{
  "num_hidden_layers": 17,
  "hidden_size": 128,
  "n_experts": 16,
  "experts_per_token": 2,
  "d_expert": 64,
  "d_shared_expert": 128,
  "hidden_act": "squared_relu",
  "moe_layers": [1, 2, 3, 4, 5, 6, 7, 8, 9, 10, 11, 12, 13, 14, 15, 16],
  "n_empty_slots": 2,
  "router_score": "softmax",
  "normalize_top_k": true,
  "routed_scale": 1.0,
  "balance_loss": 0.00208,
  "balance_bias": false,
  "init_std_router": 0.00727,
  "lr_router": 0.00204,
  "vocab_size": 6619,
  "norm": "layernorm",
  "norm_eps": 1e-06,
  "tie_word_embeddings": true,
  "optimizer": "muon_variant",
  "learning_rate": 0.0104,
  "max_grad_norm": 2.0,
  "batch_tokens": 65536,
  "max_seq_len": 1024,
  "train_tokens": 498800000,
  "max_steps": 7612,
  "dataset": "wikipedia_en"
}
Below are experts of layer 10 (counted from 0) of a mixture-of-experts language model. Rows are named router (the router's row for the expert), up (a neuron's input weights, with its number) and show model dimensions 0-127. Each number is 128 + 24 x the weight over its row's rms, rounded and kept within 0 to 255. Numbers have three digits each.
Before each expert's rows: "comes after" lists some tokens at least twice as common just before its tokens as in all text. This comes from a sample of Wikipedia text that the model never trained on. Tokens count by the router's weight.

# expert 9
comes after: "2", "1", "–", "R", "O", "I"
router:136154115105134125133153135097149119122085120151129122080129115147125099111143162133091123120119134135149101103142125128121123110137085107121142061125137092093088151202111112133174119111134135122117147132137167125105148120173110151143119105139162161107128159143089089133114132190176100130125121139113147142150106127105096138120130136140130158118170140131101156184145068161140119125141
up0:094091157130137137118134117122109135142099097139132107117119100127115158123109159173121141099171129147127131102110088129091083101126129127136159142184123094121132148116158103149150151098152149101111166133143127098144119081134107175138097125159143089157167144122124096135131139123144129122144094114144107153125139127160118104130170102075131189121110088122136128192159104157098135135146
up1:117122138094136123123134116114101182153113149105112147152137127164141171122131144117140072138130144134174120134141152092085113129132154151134145086183141112118156096145132182123174135129109142140112142104139136117120159118130082156121132128142116148110114122105128112104154123151145133074111145131085101117121127131170133159177101146141075120078182121127099096139138095125117135092161
up2:105128134143168119119119143111120157160089115176056144124052099132138159164101131142088117124105135157173120101153138153152108122154140112143108114152108157129096108120109135119111113146157124132117129094137130098092136099137146110148157154115126135138123133106161165104111083115155110111148125170095158100175163134135137121155154123097133148140157142127138100102133129173146129092156
up3:117139129090176153110151126124110151155111140117122165107163129170149139103176106128151098163101107131124106126152106107183107136157100125124087144137107120114111176151164133119104085125093164140172113087128109114109107079162119129137125116130145184116108157096115134129145121080149113155098151095167136129150123128151158094129130151130153160105116080140099123129143122108155135134133
up4:139125114096113184128173132092158132133122152164133129115111122119154122153103087098118133080144137152178122113128113099106138134130119161121138115156104121139124135125105091112106137134137128168108156141171093090088163084096110144105119146128144146132099122134150118086136108162127164081132103163151143091133142130149079175147108142136115108092142128102195116140115104159112141116146
up5:135116149141144181150114123128107145145143143118113153111121173150128122085121127138111150114117113113143100093122135120082107109144153109119139106167174152113143120135126163115116142134072143156129125088144135086167147098117097148117140120104143130075126097100115157152149169140127115136102111116126153070091168184109125118130122093112123130105167130138100149134140137156108090084184
up6:130115142112117150094132103126165188147103126099140123142106122117071108118163135129130135084056178130150071135099163114139171117151145112134123147172139111114141161134103115143116138109107137101117134119140062131123138124095140127127136141134137113101122132104145120129079140171111136098148174114107135148131136168142109168095136122133135127180124135123113165108113109172109138125164
up7:162102109108125097136152128116171115144129162143129101139107126153104148100134151093153096172082105120167151132157125092171121109108111136107147131123124123105125129215125125107119140158069113136133166091142115115136167157148114112111163124131129153177137118169069103146118113133150147151116099126132137122112089108158096121179116140122132098128120132153140153110123154125102108122104
up8:135131169138122110123125143113180102121131135159096069134133128150129106112138134109087126123176124093114151140141161101122143156130110126174111086108133138069140114105066105123116130163123120131143104077130112125117135123119110143106151096136150108144126111160138125148126141194105099137120077123150131132099102149112108145124179164130155127152151109168159155132171128125132091162148
up9:086121089135152151095129094137098116147110156112072155097149109101134118096139119042121140093161102131188117133110165106095177131145103135134111124135161122103108176168133107142145134139113144134155108145181125161155144129155129110147124136170106118110108111120111128100115120153142137136097114128138126149124141121086143155117163075134100122097121114126138143134146124137140155145163
up10:142152160129157143108130133120111152114136102106105173138137123138113145130151154163125124141124084086096116122126153110108107099145138128117105149123140174108097139127158139113149113126110115136160143116113131137104189144139122134112112128052111162170142147138101137165135110134149170062115154162163173134173137097115100120090139135135122119120087080090098127121148100127158134093128
up11:136132094123145106133160148129165118125115099158115107093136156106121140110131132159116186130155085126146147146143147113114128188145103086167154104117095141120118095147117117088166168163123127092147106161102174145099154108122100126129112088107139124165175083106128132154143079140148126129130115146170094154103148146144109121137115108105111141135122158131113094156150088120125144130093
up12:117117134102115157114127126134132169129142157175103121123081088081124116137136162102084171122170124089151137119142133121152091109132132101120143104164096132132133123119143103142102073098126133137109134127161118162142155152111090089127132142146119153158146128133085129127062081169129130115130106161115136114126154133122126145139143114161106164091173111082139117112175120130164146129104
up13:093142114123124135141136125133125101140096118131066139090130117132170163113204115083102181106146103151163128117093100101131136150179146124146106162128140112117128126175139136127128138106134126127139145140130143154112131143134162113126108141131145090133163117113076129139122135109138139130123092135151080100128174117139133172071100105131086116099094138140161117159128120123122185131134
up14:168101074116080110133136108124121164121135142171127140123145109144082111159131137124097136133125112157137099131101116168098122143102112089116119111125144151107120146137141140157147111154101164148139147113118177118173129157046091144126123182110141117148168159113138128124118121135121134131095112156145119124123125104137119095105163059176118126086118127120172116132152130122141160116128
up15:111119090127108169158105161153112100119166136157104141137116151123096119173158134171133111157099106128146114099096139126136148147134081086105123115083135144100109101148100138106096103161109099133097137134106154133108119134145104116138120118103144111140131135145150123177132132090112094159112155155191113133151116106129106117114142143100112165170136187159116131141176128127131103091159
up16:140110134107099145124095107148097103123126135171144085176088099142119108100181142141115128116156133130089145187115102118127171082150145145165114087157122168101124117122164105123133144112133153121136116125160178174132126091126108106132112134128104146138135104139112126144121145127159104106147109145129148128151171168123127133150158121125115089119164128127102133081113107091082122085150
up17:168068103137146132116163139113128167112148102094128129111134106112148128090135166120164120171143123118108131163104167102115145135130102154134146126104126122111148095122098144110176111124085114155140119123139102123140122124151116109124076107149176153159140186136131117113136117139142116124147103174114099142132120132201091117143161121138126095127140126106124158098088110156092075110128
up18:132109145100141137090122136121167150137096148140092120101180114093139103138182097148099150091155080141148114137136129084144100078127140116114136122151139138136101137173115130164132092134139108127146110112151140151143157123131111146083163150152112166140116145138116107164111139134115085141156125108148087132186161092127139097097118150133127135133183117119080103128164121140117116097138
up19:140116117133131145115135101095117136103174093134103146110138127092138111096147139144159108130128105092127098133094112136157154094136128106088136102092115149162124141120146097150135149131112192135160110158143117170158152144133094164164110145120105142120135107203139130142150143101149114080158137142108119102092134142141101133130149155127122136089138106061148162152170116125124119170131
up20:112146102146145084151133097139110155144157125101135104083103109168138125114150069133153133145160127136106155138098154118100120158185133141115105151168111139095136093101136107139140082138115131090162105102129165114147143114114126125111110152157165137164127086138101146114111111137149129093119139134142157134144124136123113064093134124129143138138109087164136124120182137116114066107157
up21:125106113122129115129115119093132147133109117113099106094139126152149148142126175159157149167144139121154087112106127093115158073149119203134161109124172135109099144184130122091127155148103189120143183116155126155136147138101125136110129130139137130142130128119090080135089101174125139115126082131150089134122106136166121129155110121128088125091139130119134127164098100118138137130099
up22:094097128130106113129136138122170127148114118142123113099123124163110105165139153164144082170144059138136119154108120098111161158112118123134116084114111180092118126152073138108138099189105084140147132123158158102137142101110104117121121129139139130127135168112094103168128109172161132151119117123116143139156111137111098117142109119154103130127144178151128113157134145163107084100099
up23:111136152154167116113131147139107144115124121117114118084154106136077098149117138145109121135145114143091121105129125120118119097132105102167141120110154073135154127199153122181173103134119154101175131115110096118099095105097154160112097127161126096137114144114146107109093162143151113112126117145124128121158150110098150200102162135185119127143107113120128142141099106119123110113161
up24:151121120090113134124119110151089154091120149142134165132134100162092135174142140109086090104120186122156131143125089129144115074147115138138129184152167084156149143173136146148117109087150137122138129148139129095114155145123124168132131131130152130096120155159093082143123152106134108120132128085112132114146125116116152153130178169135113108089104070141139119128124127111138089148147

# expert 0
comes after: "\n", " in ", ", ", "1", "0", ")"
router:111094078153118170168154107160130134128155146156145085128161175084090127121101113104178110120105076127146146141113129142171131083127156146160094137122150148117119118170127106167140132150100159113101109112094118149112165126103152131115108128122118140114162146140143121133113144086099102142116121124131101105174115123133103116156135128072156103124099144113157128118108102141136103100168
up0:183136057138107129138156114131125114122191105134123124107126135113116099180131143150166144130121105117122108128114131124146110127114117112155107085096128106106115137124172132146098102084139163108130117097142153115094159139140117127111129147127142133151164149148075142144140113131134142157119128136129122112141150152088132155139155167111128107146185064148166074086098099120121136156124
up1:125137133122131152116084092113142105102115087132160108175102096140133134121136114137136117094111146133088116130117130093135110122141102154171106118146109121139112171134132158103130137162085165173124108178146117151158114139118103162152139121155120171154159160128107081131132094085142097105121104178130138142128104157140103131123144140142158096103168114094133143097171130142118086079132
up2:154109083121116106124119158134120176133148114185059122130164153114152116101138122122102176158138115096115169133114112155101162136123205129146128133136143113079152134151138100158136162140125107121139137129149132125100107099120082150089088144129124110126146169120115117130164120113117160123118152125137111162123109113159133121143186114089147115123124084122121167107117112133139109100106
up3:182102107121113121116127103148161096158156168183152102114149136183106158167109159156125161127142138130146087128153094117131143095123073126139099118163099129114122112128137092139119151150161127127127152144144091098115143158109137115139105132143128100118196150123066118123169119107122139121160143144130119069137120133126108121137129094107115133098150140120118091133166104104144114104142
up4:110115122106115154106134125098120139144156131152128113112106132148122178135125154106131154174150136131156126125135161176186150181152070113092107161122114134169103107135126111128176109144114109163160132126121147135084097157111127144139146130129116101100148128154141141143099100124145113100114118074123132105090131111136108150159190134134155132128138121116093117134081152061115131131148
up5:152121111120113126113190116134115151118141129114121145104129085160103115120162132127183152124131071144171141123126117141137095128101128103128117112112129152124114156145144147155094161149070142092146124116148141101089141160130161149075119154113100089097110137150140118165127161134133104080122116129172116126081145096147149153109151124138115092132113081168118082135155116144127148107143
up6:132121153163110134167099135187078189091135136124126141095126140096144099130104177174141129153106125141196106149120147124102121108140109136143126152148060146128123142143133134124121101143198110127131085154152134123164168119138144130154112134110136113136127142146118126115144078102111147114122080164123096109123128164110138143111128083125156122102131114127122134083132138131108128117124
up7:091139122134111138100169145154103112133163105136094147170133105142076141124135114131091138132107147094132145163129124083113167099168145082113102136157161140131145069148127151133089097122102161159139118110130169088086163140120147144111134124080093113143129154125138133140149127121115146150111115077103136104151135159070179130121137142150119124115113136102108148152123150143168131137126
up8:099132160107159145122148105106121150158146088153099138149121106119150134119153143121146154121112094115141104132108131115172128127107160148135092149089121123183161115103100104141129090182120133113129115113170127109123139146126107128119155118103129164139135151144106099149136133134107083119167126139145180125116208134158141106128138105145096072146139106107120164115092138143186097121097
up9:150089104132164170084155108158118121150120129147165112119139120144093118126117144138126140123107155123115141147089147097109170085141137118142125150062138119131131117146122141117154118131120147069128121131132137172117138110120103136144155105162131119112145115101128108170152105163135079127185140090143103107114088154129160084141141103109119073123142119164079123139169146106143105137162
up10:104152146163106092146090121097110154108138170064115108173094160143131132119129186133104098105115124147147147093101121128138140134134131128088120117129117106150131098115101167129151171140092091139091139161144128167117144165120164128113125139123093084176141119086085102161173123113137130137125136112127145130102153134108159113114182130121158145128123131165102123146138129103143130145103
up11:185136114109081141126086189154155114097111114101065135123161126115110128149115123129134161136122117119127129159111138107135100118131117186144141144113171130163162103132116125171148138142118125109157153095130145103115169125105150158122116115136132102182144115166109129113112148116097126130143080116099144111129113112175161120158120094135117109155086112087101173152130119154146125121105
up12:184090135101094156126137133131111122126132145147141134138112121123120134131155106117126134087107134111167152110134091122136156101140085124153127192086092155143135157143162120165151084110113107152088142099116119131161118121133156142139145165124088167140166124153112109150126089146077108095104154127161107085119121128171185125136149129098093124107123159100132127129127105163127140100142
up13:142098073113126174113149102125102116130128089138153137108125161114162163120123151128126114162152129147128175161112127142139110132152105097126155071179121133112132089109068101154148111110113151141125154114134138139162134114147191151157106112121126104150114130136120143145129077167121113131142129104153139137145088101103111094176127131139118125098102123121136174143135166088132124082143
up14:166120135155133124159153123152166151137126114135133128124173136112131100134123133129114133170133124110107113118107175111106122151126105122151141154108135102079168089113095134144106100155149102122167132135129105175131132160126068096082139114136131141142141129124103106152086131089150113120096130086141170089150115150165159102092121152158156125135160093158093155130127101080108110096152
up15:126117126169154094093109134160146148123098116079116096147132139122110146130155091148151120122131140124079131123122146141126125175130089119119137149097142101117139111118148106154099132132136121141129164131147112116129151182157122168127153092125114067126191138116142101090141157091110136145114130165142139111072197105124126126126093113169137128130120085133122145170104137127140101089156
up16:122132085123137123173119129134159109096084121100091116086157133140143147139171123161152140114135131159128149148147114097107144133125131124174154155144114143182138125112152127168140113161159147105136152141073099125133165126093108134146108118164152131129112175142106126090120098132155117116097109157123128103064111133106099100172107142129090158104121132152153114124099085113117127089146
up17:151150177116137112098156149165092122109104124121118094149109103131142122153122168143145124051108112111140146155126073120147105106112135148139141152131149127123137128121093148152140144138156157119100078118139161123144126093145100132182107094109140165108177111142131092130114172129099100139161144146124165095093128107160126138127108140103152133124135116146102104135143075156131151157090
up18:129102158092156137099161122150102120149124125182076114089126171160116122136109146125131144083112190141187140142122090142147126136118132142138143141095119103120093115135154113131119092147121115084158126190106105132151096117150176168147114160142123120141142085084125121085132106121126135135093070110111141125117120093123107103145146127163132134142111108145126135151153120142151125147115
up19:097113163124105161115125100128114136153090130122107111126128141150083140141137173107174111132114112113133164135106072095133122136136099139143134160121125122156100153121164143144172099110121156089129114104129129123133129137145166148128154128107142110100149106110140121140191145098082158116091103132150078125140108115126144081145107148122194152114137190117160124124116158096114100154110
up20:120178146108137150118133106115107112095129098131128134119148127099132120120150135166096138130147130166189166112137142142112114143145165117112123124128121106148144094169117129178113108113088113136102154175134121150136180085072078102127162127161136125156096149133142139150117155130068080103134159127124109131113138153099094118152157156134102083127115129114146132114136100142123083108134
up21:179133117139134140154136137101150145138110104159086135098113135105112096077116116114158102100164149122150076137121127149115155152144120092112139149135144137095111138172099095134103149145135157121125137168143109081094160129100125113106122159078140145143161144110137108109139133074121082082154126110140144166107161126127147090112155163151176146106111125156150100130141125118099124159132
up22:141096144152074117121130166144123110141112191142112115125112115109133136135081127143107132115101120147135123156101117134149113122122172158098125163110099194129153138139128119135148119100081151128138100159152122143099145066158122168101120151108089107112143101144129102159183144130089180099145075116117130133102139108159133105140116126129123137163131105136125118177119147099137141156117
up23:147111139102135153119128131124152178150107148110148077119124166151112126151134084122142126122118105162130114132121095111103134139116117188139121090173129141121111108137113150129098125108146122140143163145123101149092149084117162120103131190118122166118102128091140134133122154129049127127106137088174109133167135101155142138136090145159140181116101078107138124134120144102093132139135
up24:102137113129112171123152094103109112176177111122103144109146147120056105104086147127118124112137116148113142133123101116152125109147162136155133127117087092155123145096108131114156150101144165177093120116178119126100102119109115137140146100113129176176135114143117117136138145133158082147087136125158108123144112081181103100158099151126139132140131141165094151142123127163151117117139

# expert 3
comes after: " |", "\n", ")", " |  |", " =", ") |"
router:109118123177116122124127127113110175149085151127157130111160116155159135099114119133160143116150118182082164124135145123104154148160124115153133117111114108130140193135140089117129095140187121142118124142142130059124093066112152096106115168114089099113174136127139138125105163142120141130160094117123123130151131118137142125096106151102129102094126160125172138147130111128087121116114
up0:129147098148185091127124116115091143135112136143088118145126139188123124109151140168151144164097129139147150158138163127134137171172123152126113162186118088116079092133149124134138105092166102155141091130096148117141148119095102150150103131093114112133125181137113106086137128157112149148111134121106148118132076115135138126121122154106102079088120121111124093144146114136134156142123
up1:129128125158104133149125176163135138089149105147164139095070112129147122154134151140097137097137099115125161135125109077113096141137115126127124143117131159124173174141108114162194144138139145155140145164124133161110126096106104141100127115110127112091131148119117134124105159142156093149137171128158115143156108143154088117131098080127131101129116121109173144153107106083137127108062
up2:125112133131104146142113118087112128130172131089087134122096150138112170074178150107085165116143097147105107120133123126138124130152101151134112137073127110076144142155083170116152144106125160177127118130111132150100107085125134116120155175122160106146141158122110121151091119088109128128135129128154080115133148151156080131127138129149124110157112153126173151122158130136153116154163
up3:156105162136124096138103200134148126112124141135101118116138116113195136141138134152123098087167134124105112148096126141153126111153125093148109144115102122152141124113091140109135119147124119151124142141095146083161137084135115117141112128108139163099128148122128152074171118166113117107150073160115126122150109115162131121184142161136129108071179165110137155126120092158132119139130
up4:147119159099103108153139128067149149125114129103117110109141087123119117171070140149169108109134123117149141154141112102118117176154121115137114142117087163162122130163138113117117092137157146116092138148131132151141115085139113070208122133143097119105134113134148094155121100119090157145109133117135174132143120110160120147151122096172090102114140158137133132123178151138121115121140
up5:141130135117100139101113121152182163111103191135123117117164114120142110119094187126145137141149165104138129125131130130078154129158159145131084124083112126078121127150110141118116155168114112156109101170116152082117163090135140110175096112104133134124151125126102091122119133157134162123149064163126103111109113128125121111169119164134117089117171131116150146100125114121135136109129
up6:119111139132158180103120124122136139131167149110080164143116143128125144072080102197101141130172112132120122135098127107115154167126095134158169153143125112144144165147112108149165082102126082108123112144155100109098101122134123126118137154115130127123149113100142121145107118169131125112135186166132112105129101134192119113112103146140131114122095116137168151166129089122135104128126
up7:121141091128158078102110158143138139115118126125131134112131100111125107172130128156102169139117105145116080150117106130148107109089111142147117102110137119138118146136120104111141102112100150127151081177130140158135124076138118169154146138120147107135171098111131140132098109122140102168145082104110100129225121104170171128151102170127110129149141164148146116146142128126158103114136
up8:102121158090115153148119072102144130114150156136079146109147150134088114104105131150123132135113134139165134152130167106123096140183121130151081129058131143129126127152174151125119088107132146180158134133111119111125116108160149098116142127114141123139162151098135101105138107165120124156155129127172130101141144087120078129143145110136096098084127126179144124171111143121112124147149
up9:173088166160119100135134104152119147155125093109148122118157131126151147132112113117105124118117094145172145100180115133121100094140130124111085084110121140087162147104147097112133140096162171124139179149098154153089142090108154181126142150108129109121124120102146145115078103141176145143123149093139110096153135146111126088138164137150137098131139150112112148154130111123124110133172
up10:119138173163096101124097179125123112112154111131148112124140102134096140147104129130117156129112130129094185137136131103096102127158104114142138168099136109138143149155108140122153152101151117131131160155102127142113122076114148130138120098135117118181140080113155165138148141083129149092090126116156140103152124147129168108109129136177134136112107093162095142162138074149121094068116
up11:171093149154104072085113133118151126192122143144163148130145151143135099116102100124109151106141133131146134116109130139156146122061111115175123147111126126133118156135095095120121125125106099136148140162103123094146185116151084089097111118159112135067126136136121146141131124154090103110121153119115143137076147167093115115118168157104123145131126133136157134146155137086146129150123
up12:081199148131140153163174150120152153145131127090102130139157100130148136094122117198111151099153135101098157114102120088137120138170120126124105084141130135129097152131155129102142145127128113136119128136142095123152148134082123120124138125125114103152148147090138114078096140153121158127137087097125128114110120135080124109141104099169106138140129155162198106128104144103125125105123
up13:149168127171150151142150141132152132093101128112157123116122147105131127125120099126138136157134150138160126142113155185142105110150093121143086157124116126127135149170116087130128088141123117152155113109163128161117138083134109083128106085141112139120114102118125114168096140141091139151093130082167131115159107120106130140094135117076117065136108145184138138111138142116075115174114
up14:104111130110074122158159085128179132151122126125124129109125142114115131078129136146127095137137139133157114152158105121153108140158133109154078143076110102131137125152116181131105096138117152141147118137119147118136162061127124153150126093115135086164173147149125149134124135113115133153138095128123138147101145148057133139105153141143165112116177150177160136084096142140110117116116
up15:147162149063114158120092119120173132100136166151135123153150183111165107104123133190123177112114143118146124130119174142137116111103132147119110119123142114108107125106129150090159111115162109118107139116167140096166136124138128116128166120092129117117155093149118125137099105120126154123146105120137125108099158147158113108128115152082104119083133133085148122160148154065079135138118
up16:137098142111165128133119137140095162131133191161134079092155121129145095099134174104154106128150151149109144161142098121101108135120107107162119139116123149110149150113093129128172139142128125193144119157151118143111106123127113101128124191125123138104157130109134093121135100105098135147124125126173162086130165103133109148122108099130100124062139177136115122135186128141106126113125
up17:172121154098141098112162140117104161082144126129148092109117105134073121156146157162160092139112124135135145140104103100148109126111109130179118138099132130155157107145135133136149166161150101091147128132158124083074086143161149119101140167116128172136150097145172117148122079138114153133137098127133075144112134148161142158097113120114115084140107116121121114132098126159142152112132
up18:087115132134065108133147140135092154125131130136096143109132133160130102135118124120164145146114114127138168140129115145151127184082091106134120115117100125075145126139114124111145107130101098106145115141131147097188096151183099135129069117136118186153096105111174118139109142140138153140142138068133128118130145159095148144170120144129140111124148146115151158130143135087083102118132
up19:157143108126145130119201204118123138141114105100152107124129128126109108127157111167124127125173122129191119099113135116118118162143116092171150152129131107176117159135124127067132126083130133103086117131107128117126119168095129144131141119150087106080155111127120118148121121137138128180153095088086144113115107115145128135094096126175122112155160108109138121140131106139119134111143
up20:148106141140092182119144089087123122143131089131091088125117150088138120121109124125147119124139122136180119141183141131139120139168129066140107097139147123134144126134096133102157152139134150189128135107144115155126131109137159082137137125142121126063137134129155151140157087128129109099116184124170139083129128115113097147140146128156122101161118139121165089109147094154106100151134
up21:119140135177101146123108136144106131159107094101142161085130124108150142118160156127165156179150168091143153136141147139129135085132107146127143100109133050126103106147137123100115095107150130134147132121198121146147121161149142135097139107088128121170181116096134111142101149137143165138117121106138126122113096163098115133129111158143112140104156087089126132153136093097104137121120
up22:110109187154145137127142076148117116101131116169156126110104155114100123127147123142121172104140161141121081126090138096131093104146105110139131148100124152126101132145165140108113145096098137108165154129142084118154124096102069125124163158169169090119160136134098119115124118129164108163148123147112146112151157162086106134119158111150133136103070117124083130147132154130113144143125
up23:101148141149129160141108144158136146117126134124126169125148121111108105067116163132120182128154140144096116154106130125102127126119118083159159151118147135120111167151125083128130146094143113089128136138182149141124149116166144171085100127191158087157128081157132109136122120131138135108153125156164129117115133112101143087129116092134136075124106086132104139164147129117144090095113
up24:148142121108160172123099117109132144098103088114168102138152092158113107156120177159096152137135128141092152178152155134129148103102115110141138133125111101125102146101121074110138148124169113103141107123155102166119146089157124128118092145142099106126099140149151126167135068112146145150114165143127143122130147124132126156117179137121108132089126145128100135132171111152105090079165

# expert 10
comes after: ".", " | ", " ", "–", ",", " ("
router:109124164102157118144126142068102120120165155148118126115094143137161079084141153127118138105105105094138113086142106145131110105109131124110152089161168129165131129163096120138155133121127130145150131134122128161090151117143137096089144095148127114146105062105098107154132128122137171127134176135149097157130125102099154153113146152163128126112101162173157149142095088126136164116134
up0:122123116172098141145147136125073152095141149125148130114163114127148142114107166096116143135167125131188150167167142117125138087155136123121110091128067120120102193144087165134082144116107137152125113156112108120122136111115115130114121107132165110126133130118160103136138102112095123130138132109168155143095110095146136074175121162140078139100135100133172120151115105125109129127107
up1:118114073143118154137128156156139163133169127121125086134145130117162092116154129115146128139163150137154120109092155129102054085102112111184155129132146100146139094137078110132119082106108139138140179137136136155147121141147137136137122103111121136116098114115109129151145073080107152132115168143131161134122115134131144152105133151152137142093077111111169163135117156098149113111137
up2:106147162149118101129087136115141132152161109127126078136091137129136078117144152132138131093161089130127158134130102163130143110111129118147142132079126136128113132150099122120161127158123150137151148117065126102110146085048151099166159145148079139106080091129120134177129148141103181129121106134174155159115131154126114129130115125115110137156104127156158137158128132142134127161123
up3:134150133112154126083167126128144127108136172162133182127118139160136157155090119109145143106119103102143114136131160157128132155134099178157119120089127121129115135179112123078129136164089137125132094099158083136111158155143122153147135140158120111130162114089113075101107127132115111127109140086141139143096083111120134157138129097091141129174136084126146125127097139074117136090144
up4:145134137128129159142146113132098175106158142146094131124103090115106110096156119139079157137175108092130137122090127140176178129177134115134139137138142101171142150128117128115105134112153165160135141107145144075150180136102088120124121110097110107135161132106119113154120132101142132136080152161113087138126074149105137078111151172152140097124114133112133098119108102121144137099130
up5:146142116124106116153095138085121180121136136097132112135115149081176091094088129098134124182155124088155168110130107106149147118155136131110147117103137141112150121078148081123159136096093155110107144111140101111081136127106097124081119153132124124152157157094130124141164145157138125149114129191149126147118161126122133145115134147147102138146138099153133126137098172144142092149164
up6:123101140131131116106107152158099169117120118118122115126109096129183095087107117121158087129175142123158128136089116086086140102123106127165114148165143126094118148165087145117133116157134158144146158104131120119140127116091117176104124121135106123137132121110090159150163152107156143118104147109127156141167102097100129076158112130146152136157106163068109140169133169142107137114138
up7:132149150132076153166094078138091132174180145127138109109141145129126088122127131132083132113134140145121130105112125133151095101156123076149095107118150086159184127126101130139187127090145133131149144126116117130100177145108095132091111151104114098132123106096156131165120094114129127097134171118164121143106128126148137128107132165116097139117140167125137130176145126138099139120166
up8:158123091121175158137140153095125066153148129143103113117145140151148087154154116145134201175150134128132084108152138124114131114136115113119114090140143138152093116159128077116127159127115159089168104164147127154111120107124092107102115131159126099126114137129091129113168096141161127114104119152120129157164127176132096128125105129157142152132177121137115139129130096091086115114138
up9:112153120140115193168114149072150156134137134148106149146136118130144109147119148134108132146160112116141174109134138133145147163129133102115082124124146149136096056134136116150136117180072148149160096158124132157128085107118145138118133141145086097147068130151143119117104139110130135113107150137142107122143151090067130121099126134143127117139123112138185126084149149119145126122085
up10:113160151145134120107091105131143100122156143147103126079099081086123084122133149168172154128173140155142158103132164111130106105162130134163103108146137134152129145095180138135136148122142127125146119141115139146106148123158124138109124114091115100133123148119100122124151181141129147046156139170139102127097097122144145094099138135138091108092128154147166139114087143104107148125136
up11:121101128121133136130174159104160155113124106197114127124117084118104139132138127119125135119155156105127114169145150122103121069142095107154127109154177089144135113107107143123133093094117134141149120172133159145109146127078074130098108103177151118123137141086159145114132130097130132146112092142162164098138143084139154127101165147148176132124157157128126127106135122130096097141152
up12:144097123120094125122107170091119127158124102088109143153143101119142115142128132177136154120150118123109179141125141167155110135087135108125128098150155113119145163136084161161140137129100160140143127109121115124091116131104153137134124154151166148119135135129124097117114090087103129113146124122161077124124105104076127160107171111123089146123052149185162116170126155119127117131146
up13:156159111076084100122134113121112110104171131121101158104126121168137114157165170155130140171167098113186105097107137114072106093077132167145119114123136135141112112129113107107173126110117115151118140121127115131133182161150119097106177105102148132137142082133117122145165132142145140153100126130140104098094103142120142127131157113111121119132129164138152076133123154106106126141142
up14:148091139127103146152128118129074150124130141142110117149116138111097109127137152134156154145133110110171136089105140138130049113124126114136137112123121090148116127127119119146167125137096075126132168121124121159134156181130132116113132089138111093134144083083143091150123139151092150128142130145151135132136119085149158113146184124163153130077140116164131125166122156119067092137160
up15:104087150142132151102158132112114134102128087162120151114171104125131141078145100174067168157144114128128081134159141126134134093129132099087131103114152167172148123122143161121119125159114180163110159149140117132161116087122110111130144141138108125150155094091097097171140086095101123096155151099143107118139124136119133133128133093131122115161148134124106115119135135175163129114145
up16:131147134101143091090126132152079170125153128113124108116092143153129132105149127095095119166112122111106138076137090156118152134130089132184127132138112162121097128105153136158132105109127133168126081175129105077128138107084120131092128111128118117095175098150123155127109159149116126130097109120146157130113192166092156152145136120135138109119139153130138160159099141162097118129151
up17:136169145131113157113150169117086123116121100120122105151111113152133124124148165129131168117104125135134130120127091075129105079112108099157108162138124076155127135148121125129145111152066091165151119136104141125124157107118129174102146130095102136128139064103082156143166135138146104172126156100111145150143097114161156114103150156160130115078102154101148115116116122116120151116111
up18:153120123135099097110126144157128140144168111130162132120111178123105101121134094115116107144183121147115144106102133151127116126162132114134098135154124077112132126094123122153081154140148136115133087172093121146086151154120147138091121165126145121145136114085100089116148163191122095076167150139155118143114130125114099180126159136114151100129121157117142147132170107095116161127102
up19:113125082155102108099092177103132159138124144094102163096160118128192138149146155145128152135134120124146158084107147134163134130113108128118119102128136118162099143157126100122109116149120139117105159164078123104138173126076139074135094127130108106139112160112113122121181130112108162165136130141143137124141080113091131116134120132162123157127116096180110138114091115151132149142165
up20:131117137136095136105107082112087110122135155108109110152092108123093135112106129136109161158120139115172154157154156098121118091140100116112112101115126083142152139150087119100158114106123144140144122121107091175141130123117125119152140160078118101168148115127120155169147133123152156113136119106133091174110161110141163122116144156129111165079153161089164104110163132176096125161141
up21:132156074142074117106150135117125123124104148090131156122129136137095118112111181100145158146139064113160137134154124125144138112120102116107091096117089106160160116193154122102157147145132152130163143144095124074122116150111143106109124139119122108133083139162150071153164119134182127143131125106136107167083100123122118095143158132126138154124141146145126139100147120159151120131130
up22:150178130139087164146103110119121131113175119138129119125112104145106133099174124147095174086126128179135114135105148111185147132114124124108139174149128082134090147139105121136139101149113128116110134097134134141110131166077071135103138134087139108104135153122089121120147134111143169112127160154142127167119159135120130171167125121114145108145142124136127116105189102160117084108117
up23:135137150172134177125154109101123183084157116142127116133104086148079127137125097095125175116105145092188143140120107148082108104108112127109113129132116105119136072146111160127160098123091138147130136098123134159117099131122123131109115100124111130154103136109071167187137106112134141134087137140162134153133120100100152135146121154104144103142148087140130125119127177142161126136127
up24:132128116099129130145111126153136163162144112174139138103139112092098112153120113154127148171112161150107147148137112092156114112124104091129118149134111106166098094094139111128127148104100127142181146153135072138136145120128104088126084160168144149143118138070149145127139133180127157120133161116161086164160060137128121149125111132122093139110092118102121118097102118164146115134132